{
  "d_model": 320,
  "d_expert": 48,
  "balance_loss": 0.00949,
  "lr": 0.00558,
  "beta2": 0.95,
  "batch_tokens": 131072,
  "seq_len": 1024
}
Below are experts of layer 6 (counted from 0) of a mixture-of-experts language model. Rows are named router (the router's row for the expert), gate (a neuron's input weights, with its number), up (a neuron's input weights, with its number) and show model dimensions 120-159. Each number is 200 + 30 x the weight over its row's rms, rounded and kept within 0 to 999.
After each expert's rows: a language model's description of what the expert responds to. This comes from a sample of Wikipedia text that the model never trained on.

# expert 46
router,164,173,195,197,231,216,170,173,205,216,223,244,179,181,196,179,194,197,192,224,189,208,174,214,219,197,234,146,174,214,205,177,152,214,206,204,110,224,244,230
gate0,247,145,186,146,174,110,228,224,224,162,288,189,203,226,126,150,224,170,173,175,245,190,174,204,228,211,203,192,229,184,196,206,257,172,231,226,114,163,231,213
up0,206,213,160,206,249,218,226,170,229,219,227,204,287,210,246,193,207,222,238,176,234,232,145,205,239,189,190,210,169,248,203,143,204,181,158,205,163,184,191,135
What it handles: Military titles and ordinals

# expert 2
router,217,200,174,177,231,198,213,150,223,234,164,222,233,175,217,167,240,244,224,234,180,187,235,210,197,132,244,218,192,201,229,205,209,240,185,247,177,195,240,208
gate0,229,215,179,232,143,187,262,162,182,249,163,169,159,184,211,150,218,191,171,200,188,222,220,206,186,181,217,170,198,165,229,210,236,183,181,225,171,200,228,197
up0,207,207,209,169,146,209,195,193,184,207,249,204,227,202,212,149,163,201,186,228,205,227,231,269,195,162,209,199,146,242,219,187,232,183,162,219,243,194,173,175
What it handles: East Asian names, digits

# expert 40
router,216,223,234,174,230,239,222,199,219,215,176,234,189,181,195,140,189,193,171,231,183,185,155,191,220,182,239,177,167,182,187,209,168,231,216,221,162,197,322,220
gate0,176,153,214,240,129,205,184,215,204,223,218,195,207,171,216,165,212,165,202,177,232,248,168,196,212,161,262,170,235,170,199,248,181,129,158,201,166,182,216,226
up0,170,149,209,214,193,189,231,174,224,155,189,204,216,255,197,176,230,180,157,199,212,214,187,291,216,198,272,239,238,208,178,190,181,155,188,215,165,247,217,178
What it handles: Line breaks in tables

# expert 12
router,197,207,221,180,209,211,216,181,129,200,183,209,198,185,201,156,181,224,221,228,255,191,179,238,177,178,211,186,178,197,233,201,202,209,220,205,190,160,266,159
gate0,215,233,221,186,213,206,206,227,191,182,192,230,193,217,185,265,186,206,188,194,248,194,240,200,183,198,241,188,157,171,158,216,233,193,199,181,242,230,179,187
up0,205,226,209,176,164,214,136,161,162,223,171,179,214,246,180,198,223,234,207,239,202,185,162,267,194,222,215,206,172,173,184,246,162,227,182,212,182,240,223,230
What it handles: Encyclopedia lead definitions

# expert 38
router,164,173,215,192,236,152,249,181,192,230,186,225,190,198,171,169,204,206,186,213,261,211,175,211,155,174,228,185,185,193,206,202,182,173,200,218,174,137,277,176
gate0,224,211,195,243,235,201,223,226,205,163,194,239,193,225,225,213,206,185,243,227,232,266,212,192,192,230,200,214,153,151,163,155,218,156,162,161,178,213,245,187
up0,230,169,214,236,189,200,185,192,174,173,212,220,222,176,187,193,196,213,202,178,160,194,165,193,205,178,192,217,270,172,262,205,216,150,207,247,157,227,175,201
What it handles: Article lead sentence frame

# expert 13
router,158,174,199,252,227,169,231,164,213,241,218,233,194,212,213,158,205,221,223,239,186,181,185,205,179,170,175,169,152,202,248,158,221,165,197,231,203,187,250,203
gate0,187,155,176,255,171,150,226,143,188,172,223,231,222,207,199,206,234,229,218,210,226,183,173,236,175,217,200,188,196,243,207,202,188,170,233,248,216,191,246,195
up0,162,195,151,222,219,166,213,122,186,192,209,180,187,208,180,223,197,199,149,143,206,191,180,215,164,224,232,244,210,159,193,242,205,220,158,162,212,258,187,203
What it handles: Proper name pieces, charts

# expert 3
router,166,196,211,181,215,244,208,209,194,190,215,213,148,180,206,148,159,192,203,221,172,201,217,250,205,181,167,164,174,183,186,193,219,186,236,197,160,203,288,215
gate4,225,191,203,144,221,211,270,214,192,185,155,218,149,244,206,155,235,153,236,223,202,241,258,180,197,199,258,191,194,193,169,204,182,171,197,205,198,206,257,240
up4,208,211,250,245,195,157,188,173,234,157,206,181,233,169,205,246,195,250,224,215,222,170,172,181,198,196,182,181,217,175,211,221,211,229,171,189,244,191,149,163
What it handles: Digits in dates, times

# expert 62
router,148,191,244,183,242,227,240,209,221,206,202,194,210,190,207,175,196,177,183,229,232,214,202,199,199,183,207,181,207,177,217,202,222,170,230,202,194,223,240,220
gate0,124,190,198,168,191,167,182,198,262,255,151,180,148,126,174,187,169,206,238,225,174,152,145,134,221,264,192,154,155,206,186,236,159,215,187,258,176,153,237,205
up0,206,185,158,274,231,223,178,199,211,199,241,179,191,172,194,218,218,174,226,180,236,194,229,228,206,202,229,176,201,170,222,198,217,226,176,141,185,197,180,164
What it handles: Line breaks, sentence ends

# expert 39
router,165,177,205,229,217,193,208,151,162,187,218,199,196,185,199,194,183,255,181,225,211,167,173,244,223,196,193,156,176,188,263,205,167,189,216,204,156,155,276,218
gate0,138,225,186,199,201,165,210,202,160,170,188,186,181,191,209,257,207,197,246,222,204,215,217,184,177,225,200,210,192,226,164,242,201,239,233,231,223,191,221,224
up0,243,208,216,207,229,234,141,216,174,237,190,194,250,169,231,218,216,212,158,154,225,126,181,188,213,170,179,170,179,148,274,203,212,202,158,208,147,161,208,186
What it handles: Occupation words in bios

# expert 8
router,191,207,189,193,238,196,176,207,237,230,204,225,168,177,206,142,192,226,189,249,199,212,167,212,213,187,204,193,195,185,209,202,131,210,239,213,149,203,239,193
gate0,200,196,173,195,197,174,201,219,248,223,179,182,225,193,150,220,199,142,248,211,181,242,200,227,162,164,158,191,211,186,194,202,145,231,221,210,184,246,177,177
up0,236,224,163,232,209,218,196,171,218,174,193,209,202,169,151,164,163,159,281,261,216,182,221,259,183,185,183,178,227,208,265,180,175,192,179,223,199,202,165,211
What it handles: After article "The"